config.yaml
n_layer: 11
d_model: 448
n_experts: 64
experts_per_token: 4
router_score: "softmax"
normalize_top_k: false
balance_loss: 0.000338
optimizer: "soap_variant"
train_tokens: 406000000
Below are experts of layer 5 (counted from 0) of a mixture-of-experts language model. Rows are named router (the router's row for the expert), gate (a neuron's input weights, with its number), up (a neuron's input weights, with its number), down (a neuron's output weights, with its number) and show model dimensions 384-447. Each number is 128 + 32 x the weight over its row's rms, rounded and kept within 0 to 255. Numbers have three digits each.
Before each expert's rows: "gets" lists some tokens that make up at least twice as much of what it gets as of all text; "comes after" lists some tokens at least twice as common just before its tokens as in all text. This comes from a sample of Wikipedia text that the model never trained on. Tokens count by the router's weight.

# expert 39
gets: "%", "2", "4", "8", "6", "3"
comes after: "200", "202", "201", "199", "0", "197"
router:110145185102147088149040070179111139090139152182116147126167104087132092132124146145217121191135125194120167127117172082069119095215139110146135124189128137074089111131103163121152141110134123
gate0:090146139137131118107112151094056133133117166187143146100116114161113153149152105098118085123129136137097158133141144090130164103092132088139081155045166160123110099092149119125103080124130102
up0:189114116153094144143188155126176141137153111084096093129146133090162112111104155138112198135078131132180071085087094133129074141128139174125163097192094107096143126165105145106115175153130149
down0:159121150127153091059126111145133132107110140119117188121157143174154100164067088081079132098135206148096102132144150113139147078103105150205121065140177073102116138081148142140134112129113135
gate1:146153119085097168122122083085074139147083118121095124154158112107077148096106151073119143108097134094156123090110106088122090155150124107196148121142150154067133123119102143086095083121136130
up1:100210138100158196127133124139098144147170093070113220108133143118084142129139130118043147094117105066179156126077134037151169118102107134170152170105124139113153151083108119148093076173130183
down1:201092154094138159113128114114141169092101128114118155064094133097131136120140110160078120155167120194145083131138136240079161144158086071123136067182169116080145159108135141143111084137127105
gate2:106116121131065095137101137133136159174113115091082105100127156147214169129131104141127141143144139146046166147157153120140200132095104131181108140116103096069047108131125132110170073174186075
up2:122142121086085068121054113111116199179144139087126115084114143177151177151100090168133153140144104135047120149161158064128182152098126152145149117151098093129090168136102170081103057174160122
down2:150166093097113146120108076065101123083170115123095136159078124101179110155132151170197178060113156076105175193106108105156106157120119108125156062116121109139098183093138123098103141191058129

# expert 52
gets: " B", " K", " F", " C", " S", " M"
comes after: " |", ":", "-", " by", ";", "|"
router:122113102102120125156131163134090154154134171146116156137103108162092104109191114148156063111131200198098191079170173073129161104201150108074133096133141218118071116146091144189169164166107124
gate0:130157125134160100119126102160151138155106085136126154091074114127119127168125153130144137099177098137119169149198114071109095103110173129113168108129158145103150114163156154137117123203120153
up0:123086130106094183131116146105086115099160154128130113151161143130128141092149096105130146181113150102123093118073091147142158153178082154123097138122103113160118140106129088150138107072133122
down0:131135135170171091152090183136033154132126113160108150134102140199104096167124141096175108133068137106067093167132115132156178140162108152127093155102179092120154148136141177122142199180102165
gate1:111137095110137139120142139080121134121119121168153103149141123138132127137200124163131110170095175115136168131147123073181191144155114182122115166120114133103070167141131068152069055136093102
up1:176112082135139095091110115062090131105155084107140079099125107166130055145115120053167170102142088098117133192225114097125065093163133150117125158140089163081132130121104097076163160174107111
down1:156141131168174139151116148098099127131124107112155157138138053152121163166151109128123111180144106126145135094089151188114101153164178131121186130098136110099123186135084059137135128117129104
gate2:127170172105121114178096114096151120142180092087084134111109150119125183151140126168118120136109108137179190074104117129180066181112098144162180164095130110109138154176108121135097142130123110
up2:118140149109166105162097133084132130131153175084152127108125135142109156161160060170148123120098133151192147109066084100174150170194107065144194157110180136107148114150128107171100148071117125
down2:126143128162069127124122122156116165143155103126132111152126161138034114139151208126162181122088170172122100111090101117127136098134082119135147100073139064133165118164151123160126125179124073

# expert 5
gets: " |", " |\n", ";", " —;", " –", " /"
comes after: ")", "0", "%", "1", "2", "\""
router:131129178139109107173112132087136140137080139136072133126144100113095103106174112158113129120182211147093144134205143095095102094138135142046139120068129187091094103159090172161123080101141143
gate0:154099168072160122139096090113070143097093129143154131110144113149121122161157107185159095114098183098159079096068121098120182139148139104098135117195094138113156126120131139181114177104159125
up0:137133090129144155139090116101104081116134165071127111127128176153166132099142112108108068137180128124157084120124195032112113149184101076103128126156098106068109115122173136123127222122055117
down0:129149159092136123164131187167108182082086142146081132068097131101100097088184138096113152179116120150010144175104112199084150123102141103135092162122122090088128128136132137125099178168162131
gate1:137134150105101097155097183104119167154132157118170141153110131153054075144081158122149160101137146172115133137116111201151138080099124145126152138120121131179142148168120227144128166108197135
up1:131087128130116172083131101135092137093094115113045162055128077111105100115123102136113064128129114111175161150100184096069103144096116123151163109184140122119087123152121094140115069092088131
down1:092094075173185152173169153151148122127091116186123091140104121124095165142143090105198095110135138115118144137122183054170149112124075185114138091097118082115172108093131105171083252181116102
gate2:130083152179122125138103128160170151120134097139131096088128147151100131131112087169140156108196163061100169157160078122113122090114103128133100138134174093136085117135153126119168085132119103
up2:103128080148184176108138118117168079159112109150116113148095107130112098111174156114079119178063106133162107109124158150100090141148188141117140114137036096130116154143085173150119154149108123
down2:125086146128138158119108128116150105152136120119120125089134183141112088168132214047115073112156124060105128105117131122169067128129205075167123142145201113116169140135092117142126122137148149

# expert 17
gets: "'s", "The", " the", " as", "See", " own"
comes after: " (", " \"", " known", "\n\n", " is", " =\n\n"
router:131139112085111135185120138117115138107122138092090140176172198105133172132141075139140143173144170194168157112156145107137171181132101139064136128158078141048077138132140139161149088129168154
gate0:112152153107069158104141126093160115154065164151134192095179116123132180094170108187096095069114142132089127112170066157092122094111168146081069110107127152128111095086145087144124121150135118
up0:146135119073107144085134107108169146118054114158172164134162104116133169092143092177089095059109115119099127110140070151113139072106133162100071155095138141152106078060125081179114147152145122
down0:089119054109166160130087110120113093075080058153100087060082091129099103069073133126200154151125142157111146089159133139109129108141077156108162147161084125114149153158034095124113111129115153
gate1:112074082076094123099113126112148110097141144091137102105159172124137143108123112086097108076063109170177069110103118108069126102104082130129166158114122199151079180137132103103083137055151174
up1:134084106095106075090098096128219108076170112118106121108117178113136163101141078084100068121094130146198095098104140120110137132105103120150158141096119164155095178144147160101105158077176153
down1:143117171113090176147180088153124111136135138139102136118111126113096183132132123163123105080079086136135113084147123149166109084127081156138147117109110178190143057137095162143098131138152197
gate2:141087071177136133219098172128107150117140091075133127113131126137047175168137127080147123138169163168132064117068084142104071135119143092152143083159117087066127142090097077111177146124116139
up2:130192140096163153095133110157170129071131165130116096115148140161163079095125126194148139186159095091123142152170169165097254123128135153128134167111081154190133098120118117134126121116126118
down2:132138146163135137090140126114135157173103050092127071089141092173167101112092160120097130131084118142119132115122096141113126152143083091111113131151125094156182199132128139153167114124173140

# expert 38
gets: " the", " his", " their", " its", " her", " The"
comes after: " of", " for", " in", " to", " with", " on"
router:047136111089147119149108154143047152128101114124112132108113119124141104108166071088118117154130173185133124155119184099084147091135108121100154145129165136143083085150098170091118048192119092
gate0:091088123142103055162101142131132108106048114093160121135182175147110105112165110172125132147129155165150129052127111087131099196181092175107113114117105075096111076106134074152110108096144120
up0:104149118118176189148172068133122135184165131131088093136067105094173131176139123106145131109142142093106145131127137115079127074097123113138183109195165115132131131137135161144106196152095108
down0:203105125166108161132160155104109105123162173155101067128157106197152107131177071084123098125105158129146132110066127040143077090143126169129136104134113149094094129082068141168109105169104123
gate1:113113157110133135149069121142121172118119164111124114124113131139203092147143137091126103083165116151186121163099129153143201089133114132125109109134116181114151130181080080145100107083122047
up1:129106132116095136153105133157118153097143155095141100094110204086105184138114149116143089078089169155132178174075126128079138076158104130082100162126148206165157136131122137137139103107126073
down1:110150153104083167106215133067202107133149118123167109146121143225136121139104075105124175133156122114105160132129089088077129160139129140190105105118138081182107077110130085110119137134144218
gate2:031149144132101147166130125171170108112105111173133128101142128129120048154098139095150173148059093151093149144162115083109123133146070118117150145114178137154081157169106099164072157156115178
up2:157111137119169122087109128114082152150138136120147151123125137131068137153115138152095042120118119079121128105089114133109153138089176139149073129152098119123125075097161109132134127134182082
down2:160147112103153094133118109143150138135115166117154120040166052106121113135147098149102115130160121138095119067083188160126063130113126149116126134133113175081111081089139172137125122141146102

# expert 37
gets: " ", " order", " office", " which", " it", " December"
comes after: " in", " In", " of", "In", " to", " for"
router:063133131104119056129130142133061111204119146132080110164115205114097094160112150092173155093163200202169134129117078111122133093156112138125168125155185123157119127067084170167117071118111120
gate0:131136128154113131107124149148133169122152152135178126140130195150112129144195117093140130161125053135191140127149158113076144149117183122141127104077124096109063186175092117142120121103130166
up0:134095112084172103115190096144130074129158106121143128087141129147166107105111124128092113134122155125162069116124118143145090100174132188145116168112096141128172051109184129107178136110150142
down0:096069101027143095148137123099149076156088046114122100167099116123120119142154184178110136151137155147154056124135078057146080151184091137138088161137113119152105137161078157131136145173082143
gate1:122101173128073117114130145067127147248089186090147128124135079124140161134117097121209194107157143142164171133114141119114144180151158146144147120171113116169147129124128191133072090132077120
up1:129131159138165124102148041167116072127056121153157108136102103152155121097113159167117111122089136136122118053080107077137136123163125153103074141053160144077135147127131091078129177161149154
down1:115105126100178139150113126057104122152134117108152103188069177132075098095093129140105142079137112170139137122115115049151114077109122136110093144112089134131150128168112189078167093143058133
gate2:151125141177122123177137078125107112143045154124094167122179080119085044136135150108120111020182134103133195106079112137105151127124146167146143115145128104104145117140083125172108071139161164
up2:095142100095088147118143146123141141091167132150151112143069156129151214103155116131142132231085177145108098194156179137154104113128121103096141115100127176151139171119139102100167146160059126
down2:129139119096137071147109178124103160115084103140118142146181108132089083070141107096175143115154128089080156152104088190065065100100130163113101109101182091101173124119164110079142131123078130

# expert 25
gets: ",", " ", "-", " by", "0", " is"
comes after: " |", "\n", "|", ";", ")\n", "s"
router:083100158116102105100071138084179108149119120100139133074106161252136119119143101141055078166157162105069068125195164113092169122134125138046119144177121128122053102108122138114095076108138148
gate0:147060163134086105168040124149035142099144093121077087123146169127120127108124101153145139157129151123124156110138130104102172092139073158115122136143143082117133133119094166142100175142191069
up0:176138137164059129188095170146082186131135127061123157098155108133181143144127125147147177129144150113133138149172097095099141107144124127149133107151120152140130129136076185119135104132157122
down0:125175129126073138123215123081186134158145135183107160097159146099147101127140135070092180121161094154136098094123171078100116164171110146143139109144077069098188191077131069133116126141099144
gate1:134162135140115089067161137121086162103107094173125154161079152139131129155134110148144129106109133139123082129160049135159117076121131121134149132154134119112053154096081137123153100189074124
up1:135112156084136217153076110091176094144102078089127093123160141127097130154146127126116167080110127110081178142190200144091130147191128129080144096146110146157146073092182168136118158132114143
down1:046129095166127139148059139089150173078132137124126153122121093125039106100107167136160182085088061147123113097106128118104140193116153162131109116108119159070151110152139152168167149089127077
gate2:133178061122108111091092130141111124184168088096135188150157150052156083168175142124167137115168118118115126119135134079144084135137128101106167166092098133137085105087163086139121095117135123
up2:123135124149129109118071169132168154167160096088118153148102138061159165174182097143163153177168155156127164118053157121146159131127135156130136156131105128102100102108162111137160112139147104
down2:081125159134123122144134150134099207102166136134150162172192135096100111113131121097127099138114153189101089112127121131066138120192128099150102135128136134141148165129049178128058166117096115

# expert 60
gets: " that", " film", " —", " television", " school", " state"
comes after: " a", " and", " the", " American", " as", " an"
router:093150175138081079181128122090111090170112104189101150146102093145165147130189090135117125103166146120185129103145113086125182104138104092149139083164162141104123145166133152127177057177154156
gate0:139135123170059140136047078114146128143127065186096128149132109110178137120082108124222131139114071101147112134122107130119165101188131128110146153162075106132094133127168146189185086139093159
up0:145174153171028100144087066125158150097162092147103106200124094141144117133163109178189115184113138147152133167123135146102172081139093107090128132129076148151161159125118195154169106147076136
down0:107168140133104145109173157125091090120111121104158110158104120084166127100064126128131168143129080054183113155100168124127141135053144108159124147178194131139146047102094033084154131131129102
gate1:054086101082069112125122113118123137110124017097188141132081159100132169122093116153110107095102128153116099106159162131184154148140107081127146132106142110114167158176097100098132150166093118
up1:056127119142093115142127162136116161125060178131107181134203143193132163159077106115124117166080169076118202103145102150160141092109124136108147142107164095131122090066122132148112149118106141
down1:182106152101129077107129137138120128113060166146155176099114119108050121124124134127075077065168110186137134135100165181100160102142247124126180099173112156085119105186124150137156074135112132
gate2:134145188166095144185131123103197120176149115093127134112120193151124131133078068094137073149150137149144087130144122127133204217149154155053139148117125128083060132176146163147143123165146104
up2:149124129138126134226158135119142163190143050119175150117133207137160129125071095086122096146122135155119089161115121109143151186114112152021155134134133115080029122156149152164166106138175136
down2:134139177111127150172120107099159165071120100179141163142123099147082053102144121169101136193146161126125192107109136161148124154138190172070084171132158119112106139096159101180154100150162095